From a checkpoint of a small mixture-of-experts model trained on Wikipedia: width 256.
Below are experts of layer 5 (counted from 0) of a mixture-of-experts language model. Rows are named up (a neuron's input weights, with its number), down (a neuron's output weights, with its number) and show model dimensions 0-255. Each number is 500 + 50 x the weight over its row's rms, rounded and kept within 0 to 999. Numbers have three digits each.
Before each expert's rows: "gets" lists some tokens that make up at least twice as much of what it gets as of all text. This comes from a sample of Wikipedia text that the model never trained on. Tokens count by the router's weight.

# expert 39
gets: " |", "|", " at", ":", ";", " At"
up0:536543498472533555444438507460531474576547678537475478514611533574463496486439534530495526562447526574522524465478538494509513501566431463492550489441445464440480481515576592478559506459578472562465521412568504569488541542426389508480532522519541395437521564519424517449501471551493477563522512460450517490476489545541516432443516489502458471495608562501515489575507491478526367499458488460463516457550505505454418457483411512431467361437501457530499396505421431562654515483494472475466577479536488460529513490540389521385587543556524452474562587541594411497467452447539516592529565482472454499531531544403471540420466459452411475500540517496567484465492483572477520434531488538587431541480401503483520514494489487511533588484500519537556574522547449507573481531502460
down0:505508454561574469505471415518459481427562546414480485444574528439563523524481501413484557504539497528560503445578549505524515528462320552565514560453404606479519455559586417500545490506493498519558486485563545465505409458584538525472464461528550529451486479462493561428474616511593560504432475484572519493612462453588521536567422468467436457461568491463421503472524441492511467611490389493473623473472490457466470436536466543463464461486522493470461510534484515555462555452565582507503521602474562568395478494638593416546502498502472467437512451554455424557511468543492525510493464457450428534514515458394599528513507454460477527455506511514531508458569474522423466551555521491523523523492452511561525459513547477481438412574468502513518487484469459490499440455636536

# expert 35
gets: "a", "i", "o", "u", "e", "ia"
up3:550546569363529552487425650538493545531497446497458550517481562617480545488472408517390467471540526463470488460352456530519453591573442503475561475505642480526530483421491486458535495491532479449522429514508503551558466432470410530470517548542416527505491510552508492571550511450482429574467502457498524521581532511528550491560472467460468532524487562543455508501463587476544460518487413391514393458513508496445498529571465517530460443491543544438430442540478554496503528516417483476524549550506540487619486508515456546482544643526509484469420456550534391479550516433534570488510552391474510459489483487497493422546510576556520527510524470487481513549482318458520523539504464581568500441407544445514546487441535516496512521472458503467552456397578499528487492553465415
down3:508463541478456428481450544554453462558487461502405520456393525529529474602551484556581556479522604485473485517491477429556469443446470525604500429505572503500504484576515501495604505533509561532515447526496492516446506452392511512502521600538498537467464460465592419558532551503545493500490448496469565556564488444494506486509546510503624492553482582471541551537511608496453492497458559457530452583547525540509513444482473510511552445487549517442499472515482593494444464474532599415455480457504450437518561453539579488386438536529513459446561621562540434532427382461499523522541465414510494453538521513483624435477402442449477533520461521527544419472516497299494503468581437489490506450471520424519525445507411531513503460637422476466512495483454488528421445517541447

# expert 29
gets: "s", " S", " F", "S", " Ma", " W"
up0:568433506449555548516542530502447589535500518545406510523490436505485491448467439515536568513466425483504513569506529504447553438438472494525518512496445545481550553476543504491545486464495495489465536511508444465522472426558482450491493472526541540579466552473470560611425420473381513594371558542477519377555547554598584525541615470480495579499551426504467591591501447488495542550511497438501462378537468575505434575557476532508550386407493446555527523507399486512502483551479499579518500551447575454470560540525543372488465511430434379495510497387501476453532488425495587480430545435585521484481481517553518492549517520489453510529446511464590508516540501496474517517534498554627532426510528570474535540478489485454483526526567467491540480423456357459592522524483443
down0:534476448465533434419537480465506548511533469533505550520504518452482543509597553494491409513430457571552558565412510554441452492440562500479572590472444412501507586473485514522504609526453399525525482475489443560501475536576571535502528490602517469430484518532502422465493492380456522461579429444509553467455502496488579534534445385483518551491387541529345526471506472473545487526493448525558540490495422556503491535513518463464427407349594452508509489446511399374470558430506467509545543562512520483453545491524476484479530472539418447591534484499498544484517573583468439465445518441506517463521441467524478463471573399560596524523485472456554576529434532482456535518564580459518492484507530492602481595509608554501528518533455507493527566507459535407543558440533442

# expert 32
gets: "\n", " he", " which", " who", " He", " that"
up8:546539517438490533502458553547571488462455540488503426496501526487496444486524465439523460533552523440498450491437453541487523512471439522508507506538466494549509490495576564534443488514475466482482512468488485501563589468526437591553494498511534466435578503556525567424488448432523492539416536532469508579543580580535480636475506520613565486526470526523514509421429529430534550467546468494486542560506485477504457520459428523529546369429495525484517534487525535383523572584518460506493529489487582551610507534510436492402407566446509466433491565443567522470368515412462427452316486545521487498476447536613469463489489402576474428526595536463594433582467448468522388484468548485504506524506478533463565473446605503451536508492453388497515559450547513573483405545463566
down8:549421474468515472497390441568542544558435424529467499494544521452546472503482417558481467457448426522424356494391380463617461506604519518597488529503527550480552486508473436486476573523533507507478515471404578460477559539433473529472523477470460533535513577482586458499540523468416478522498434524414558514465526559415624503560499494449541552526550511594507550528527572545429404522544506574465497502532515568430499479507524588510557553378568544491530441497518492441546400472555412431445477505520594507545575492550612535434504532536526546427553595403561520521473527455470552450465397474428465442521477472530504443479523536486479487443547464607492534549467522458487448466500510473437483483514602507531499446527577480422504535549565450491468486523495482539477541461498474

# expert 26
gets: " C", " P", " T", " G", " M", " K"
up6:493523410542467548550489410469510467487523407426536443528549411530537476460433449499483530501625560518514533554472513479543468427461463479438504578543474434629560522493495376497497458509461504509454557459602500563470616544498551498624459455503508479579506576523479511548391508480561455546584560487521505492470476514522481467502455486577561486443562561554518526463469511428536494600463440540424544460564574449408467473451459466502582448489481482593495521493493450488599514571464503570560528533475489492467497492450484496446501492529498576408477480460455367438537491504482521571495483517471522444486513527476473485536626581512534581586569415533464510537474561526515414438433555416472468559543510608513541405550476441426529464514467530480390464536576479484555507439555472
down6:480522440581462519437512548461494472437519575534455649498566489454504485534513544521428476562485518572522453482556523486479571499459477599500444623460435543502433485571475576471472457420547521520568516516522493495422463457485559517518548495434469402513416620484480531577455491431493510558426558517542392547485592475462418504476405492418603351472518422447484476505507491489503422420541611469461531543517461557462459535468539532499435452492470376443467503527487545450586427532465505465495592468560362470513524496413516546546415519509504516585547503500553476504532520497520436493558496543439520574543420488472483597505491486532553508428499466521454521512474568462558490483548433551439510417536503428536498478556520541513522458624476501549525503487477518452563466498509604

# expert 30
gets: ",", " and", " a", " with", " A", " or"
up3:501427471525502486489422488523503468481490519618470541517537507550428473509433471524497384482602467461589542496433516485473489494535518543502501609410529505474484392477535523486485601489552529468491428518473500523519453463472397436516522571538523560511466506526551570444537624476512506589472528407527440438498458550527512397423497504473537426534636485566487477541586512518538484508412476498494517402479527447459361562490490517486451529492541572527458480395433530544543498489484499465591587526467490515449445565430511447429472456543514514492485393376471485496503551504585545521453427497464548552489471443473533498477613418456503564507514464613520571554583575510528489470531468513471495498557523500485517511457539620532594428467526451554526506472661464490537444524543482
down3:437534436551434496541513486507470431495548544509453559516491498479518537528464475457499466497442514491481636483477548468602468467489475531433458533476443592551463515470500526501500494515538506426537513475512501588504413467478529499586497506523440396497476452444568431517528567481507490480465441462443491432490440550477564427443546588400624582554549419683541545499489508453509441443560446569466499531446530507579465528567541510437410490603501501451467450404505564493468545451469475535491543414498462445536525591430474451554523509496468445639543534390558562542514490490463494433466458486426508519451513533523467539447495507569481484421570520569498655583505612526407543471521536437496542483556520508532441532486511586493449492441494492520464603482497484452537406511516454

# expert 28
gets: "ed", " on", "ing", " for", " had", " to"
up0:536470481337528542453529483479481497471484443546484521400544449462439445414588480471464454527448529442485640454521456536464489561487531463606443440485547479598470507450492446439476632508484483490410436493601441495632562413532342497491525491466555548494573570478513519463537497495470502468424477547499516483562518523540579517473480478595525518556440502480539515508446458513513575480580479554504447435619530511502441544530435557528526435471507504581420531525477524521525449490544524451499445424554551455498532532451507448540464490507445498502519467511494429504534608537502423537568500554553445518553383517547534434510466550531616543495384474507553446531494468546436450455504437537457547537514493584488542494406562448415530418454504556530542478482474532474523520546482421
down0:510492526623506441439432529542497429452493446494613526514403416557607400523537477527564480493517457504477520500460472474480509459475461567589468537542586483542483519524429439523518534571520538428556475474534530637488423519455521557529497473462485490433462527623622551384554522573512465528520502528517528575431500450444367387537602464520540504473501486568455536501540440536516449457512530556487468508593527512458515543474498555505489448544567513480426493533498463489450436411530557437520421556495530465426511439475625511399401488523463432539586532452479533539474473498538487483535508548538593543517519528326438469462512537501463507420493462546487476526532491450569389471441444482544501500550474487581455495494472493449556476575484523590493442475482499464542512478543471

# expert 7
gets: "er", "or", "man", "ist", "ian", "al"
up3:621440437481422537525399534501524441521447465556558556443506559558389448562524507499538554511518495468486538504504550508576508524520525468487532489520516431513441447461543555543538497582505452494481476505501460546496565476563514459529573401556497542466550504508435503524549550441462545519511507531563460392555542473505555512457500465537539375597495512446505485501470519499444522527532389516481545462611455416494411394505516476484519496513498484521467462530447368531542493524501516504504517483473474524566494659491418487484481432469507435435507597456530526501464570521493575577436510423581490464541509510430495580497452486590591464500556295591495429532515513534455451472473607522549508534464495576525464557455566447507520429478442487516447469492482398500545400573567513
down3:544454564524421444520448462503537559481463502521542466501507553400490448443629497534576562494512525542480428466513541505509562476584562542522525464514424479422505498479509430474436545563516506446507570432485539531472505487584524591614420463444522472518540504527532566489492537439447545451547511501499468495575482509472524490475482512402495468396526500560488479578478427411546524526543469510530544471552495507582368480474479549418533523484501514591422556612440549476569600520502521436549476405547472439499504509507491490526483518590492542573468548532479467574425454490450530439565488553512436562546468546416506540458587466469388586467603527564514488546430455542492427500422475575464525429516497437400453421429408481520440541550562517489383526507485501411520472404470548

# expert 37
gets: " of", "-", "–", " \"", " ex", "/"
up1:535424556440463486477525527590584513535445555442492512494486488612526490542471473527490523489540540444583511442448518564514481460530430482541507484535507453446448554476500484467494480548626453438548497344554442512525468415473557435393609529579465513578485441489453374649551446513427465520484527603402517541477422502432427497510404495448434518560547523522527527476477533498421512497502540404531434523467427509476563474506408587507442471499526508592498509463483529461519465554493563508492531578514509525483420481518506448496469562530444619536509449535413538426470436526410561492523622456486536451525585552504543528468524422522511573568444437572567528454512458569574530505485426463513460545542561494443456508488514427448461530530548505507434511600518475485504487529495470
down1:455466525522552556494600504511537539510517565430589376500563468411563490577473532538432515497508456578555457453455537571499628489506430466568451454540491471551470476561442450432567498495482405451577498409440597571510493449360575569515502419515399450563449522507540503458528553504535456496527590534517467534427550491468479485467598467537494458558458523516452525547510434487499576567534573397445429586540438548468520545518513430480567556456445464536483527402488475463471374460539495572467541472450556484626509468499550539404519530559525456479523478581396512459470506560562492486484458496404544470497544509496534536558428521516506490568463530467447410480495400504480451514499522500456490485471503505457591487409609581469504519543490506481538487469520498528539470430484467

# expert 17
gets: "\n", " was", " is", " pro", " Ch", " Ra"
up8:536623574442496538533399542506518441445456595522559503416514517497485472470499469446469460496508540505537545614455473602483401543503456448530488490491490477499473526539427529574430443518500408544471496512547433480466518538466410503595473554503548555465530534497557528545382515522416422444509445594452586512536447456553506492409539551567524525431557503490494488479534615462500502554558497592474531439454431456554539429452505436471615512555487481485576458535421516409485551490535489510501511537491472468496553525528485458509410417501431473530441495530543478380528497506539492474570573491509525551453432576488551524512491518501553456539529522538605505478511349539567449574567403460579402529510434486521546504495466444417430587543463472554567550566455448490488567490455462
down8:564505566459493573589456481593438396570477458498562482488521562488553512583537543501517471477392410496417485470523426614491497574539509437497543512514530447474407506543478528488475493483442494523534427587551554525501470525475466616474535373545552515512514503522527622510506481495446494455527493592479467436499555472536446561439563569486539347490466424445499442535505474532471405507549496588485523586449504467532496367532554509555491569532461528478485431493490487436554558427486474552502450550463433523435468471505547450528475467422551519599576439563577488406522433463469537463517481429497493562548471501485521578566586468508515545454539633586398455490428524526498520463507488482464486396447519498529479508439511449533526561467517509458547440486445451516585419466489514

# expert 36
gets: " as", " an", " for", " An", "er", "ed"
up3:507474517518549568539558496492502499485522515512532555592538490478489565483463516581388460471502372508621498528483526475504566457513510442517491539519565483533491451516520552445332522454554458601478537464489410551544459489440458581454469551525495543447529512494653506430522505483393474519500470475519507484468508493553533425494456473558507426608454473546502401480602499520509461506488486460466361598529578468448418570517522567498532540444511531534499481522517526436559448481518537449460428516466483419600500454506472552501511452590451411400518497430506414458457487516498552519576486530430542494518494453494471438457482526527494475561543466457519526497522504541556558630465525521655490420505500477536506391560590464436568539469433507451463460577496521463511566580532569
down3:592459539485409423480490519549584594514596502496525513538371486523483413502474477564510510534467490479528556525548517530513494525556547574541455550428405464508478529509560374417525467540434488483423548535464386514499488547514545473542487494495646459519565440579453530422471491420515467396542435421557500463458542595532425456474536536532574515429517521505525525504447514452532530419405505576517454512505496479510440513511551468530536508508484517489401496505406579592531455544588463480567418550524481481580480468516506540508381512461518391499469516516479589540464435521572499498490511567540510522379526567536507526560544458468523512497492467450502601557464445527628543489468545509571463473518513420419447395524559471467522556471458476625452512452489523513522472464470457

# expert 12
gets: ")", " 0", " —", " 2", "%", "A"
up20:435495482498527511518584518567506444468501526458476508493597544599511552513503508414510566416540536457548570453454514495455522483396477417578539499482567422435496529450570548482504544524551462498556621501515485491457510495471491458495462495503561427469521529522545436488551518500538505533468547462536484463476523424543476561472553458426548511426492454602506518493524485448536536417526504555531575442514555452505514519471437518497507489508541538482465513523509575492561524544454407393554432521500546470539449468443435482404478504626527403542563446552502497388459561478618525489476581514490512627501530473499539390456491553544442417531463571598512457667569498488424531531456595596576439499516403506497450520499443546547551467429523454543397548441491487529484549579417496
down20:498461546467611522509492486373531524397467518452567504533464454399485515494546496518493501458417558429431535475524550474418614468556568528558509537478461512534470465450555541458489453453530532559477450539419472551481537537469507461552473489397520492552581451485526519439556511424428466542444556545572442460515519430518536499508517491395559562513414476451450397514386487493441576463535526559470464525479501495495446562506494553550448445503497469556524488499477486518460471590531511569486565472453498358483482458430527492564412490442418486572514523568544543531397507470491516511536483455518457434519553498584533617577597609612501478520463545593431427499539472505461580494499539507553424424572533489440548509460440457573540512496523568503548426539462471458556512428585557

# expert 10
gets: "o", " Ro", " Ba", "ro", "te", "e"
up3:576468579435502530552447479443444486576470499466457512534498417579469515494426500508396504548494474494584538502459486618489545503514575440508471518503470480480506496529400492442502603512543402569439499461505481414508660608600496515483510497620501516446466456601505573517418481542512534478489489514530467456551471445458536508532496478606482531435434386516532424456531518501549435477427534403545464546389480478466473576514489510527449470437465553527485497526538525485494541515510520550547532483503541553471522462512466573563440498509453530426483410468515544486588615451508446514469506510417543543500453453487538475553515490581472588530497504465421447533514408552553489594385497424465439528532498541580554526559551515464531424503474518543393458444522485344486520511501570
down3:469602450562511462465443469540475516482482456476508574434516481482455524509533440524553545519525532432594509538517507480445426474512480481507467513562507382441588477504533519547471446594499560504525527568491512514436493536432415481477511491540490575446450513582498468414552450404524538467502562460523452546465539513469474472540561497558478466499474556533594492513498420544493534469619527602489410414498426549457457541580435583428444547486516438521488456499493554428551523508486539585526571439543517373424490416508592474495568479478563463522497493518396555593470547515499588576554423545583420471504450588496400479526505404487520527469465453392517431474469479427564543576486493511481562565437539401439533559507458507502461519574561384483558457507521465530483506526514397

# expert 14
gets: "s", ")", "\"", "es", "ia", " him"
up0:604370477445473506492543516563531483560558504507422467370471601523444457562472409498452463486548569511503552425490539651498545540433577496540463431488557517559500502468442522615466516437561645544517545506463539472491490467480390461486464550615483575456437519441479488462464503508540451551543500441475550530495547429517551635506591495447446574488546458523553506489586460519496494487511475462497454502507553528495482492456559467408480495556485449516458506541492442503583548557507429556517651417526497477524486522530486562368522537451518556487547508463533473528464502477538506546522576437449499471581465525437491535565468441427509455501469430455420436524547510486371487493525550546528420493583519541474475460457445495502499511485495435460592571519491522601493458503496447
down0:511595532480497443512584537503485496520479477521470505436500465523494501450529502544474424388586528540404562569533486475502532569509478669491507403464520629476537550503538513532525439585556529571553443499445409513540422440484493413559472492492453398347488519479457578421531475522501478445511556553382465523505507542494581488509482580541511515454497453506490611468526538464477509553483571466488562410473458455469481421568492418565508565543491456565570540478503492558490560520442465513493531455439407484499511456525398632473546514405476529484410492467506509596426466531579444552452555486506479492485538529411504589468494470543444524447481548437527486435516541532450490554575581479490515501489600564533503475592441447496547488479484426525483487531488503457530423465580478

# expert 16
gets: " of", " by", " from", " to", " in", " with"
up4:441469541479486518381414526492470532449439560415465549513515518556481522466473462336480543460516463492510538538532528508483406528510536457547483492537619470539493531385411599550506484425521497415584609470525482482539463549578522463479435570502532466527578493446452543512557508473512538504444496492449473517523578443445560465455435467502514519550441520530462467510416563528592430620430565559448470470545510526457506419492538539490544533489454510434570497512538626500440547525501591544412481532434514454518444537371537494605407474513460445482432469552479491418469474492484508546471480521516595494472574506473465399494483444495411506525493539546595517469597498611596439479585469517521468551535558453554483477460536452419489440468491491521467467483588479480474519572497515
down4:523501465474559528596564567525484537456475573494548544441471506508515557506492527506505485607451490500478522423613494428508523523564498497405552494510510534434470474574449527560415545528520523550453414511441510595520497447500571517561382454468497566502542485448438515434507528471494563417510536521468571487534451508403536531422504450462498494438444561454512444518500416457486444543527475479506505454525483615520535463566453427523549399515484541500603505557462489447549490507458571480495571414438407501381523496489496506483494501435576491575425635571528476400518510471517511377466451480512489501500551424403586532516451574526499473404456397442583527480499548558429575459523451513479541506608516544456484483513548514471488478578500484456492464476524433559611593571420519

# expert 9
gets: " |", "\n", "|", "e", ";", "ne"
up20:500561544441522521542495534526441479484480489313499512458575491532538591550494415416496475425495485509499518456506496441512502555384519498471489438480541448644563530448548467462465495538630423531511446464480467471542410601514405529470524617514484505533465546498501470465578535581514438411461517431533591473495461554387497512534538550503438420565508523488484421467482580520589501549431516474515490496509459475426476518490568456518458414493495498519450477505454575584610463545555478573457570502462468511532474466469497527594447562465536520452473605551476329500494448523463594483547516503606502490539500459461560515415596502484429493565428517540512516486518468532517564423541470514428526578478531425520500563514461475460569507551513440522501498498571461537524452528492515
down20:511510505438479500535498520407557575491439487527517526563481479466473485583439504439478517496601475462469471579489541459486531459481467458420410455496531506449441566436499470532542464485530536476557502602486606534517429530552522497544483536520414405542448504379514483432452508493534473455419498465585480560549428457495520599465551458552533409611551522495541520390580366495446479468578496519511564533365525535494533578498521515593446566542469417479456510415514449464504538589477524548539574515486486483600464485470566443487441495450477611572428487592472528462446519430490486454526487527566513500554511547544468578543517507506580487467496482472441408475530508543529569581397448540456535502499505454549508514463433565487514516416600527408502528496436536531547603418483475

# expert 20
gets: " |", ",", " (", "),", ";", " –"
up0:594544474470483563528475490530526484550431496476461516592471491493529434449367493516478430563491492467451610521476537536500423348503492402400512534482467498432397548408429446595508535538497483528551499443533487602494546471536430501446591546620502489596570545540516498549505499506556495477430456474444406453570566459410592502519471537517549517504540448486472598548451538440496564559536469486478451484571553451492480521496484530463439531446549497477515582503392541552525534517463458436452569465520551464509480609444485412502487433482483505457418495489552443501471493446566530532498489574557562444454472514502520489486458492614496546494508458569514476500615381523517453493482508466527590493541557561558544420487490598519572468467499453484481486452548477502492499505648470
down0:494450560581449362520543453512453487555457516466451451612492476538550495481585515575549520491482536476552542523528511403483558542523438419458517466525533438508413487515450403513566474480567446563508602529479475582499441533444467523543514445509392483562507479500536495516497544410517453496368437517496460514493514537482421529498381537524515518513499433555433602528480491425458539475430418514549563557566627452508519505432601501437575567461444532531523453441539532529510515383508562452502536474617488536352492484470507503501507494499546542516504447449489508550558439555543446567472460454534575489400529480489464435466442494543451530516565531450512527484428455366498546490523425540573518493473421508568548496512518563548504524494464464468552528433446504491457624496461558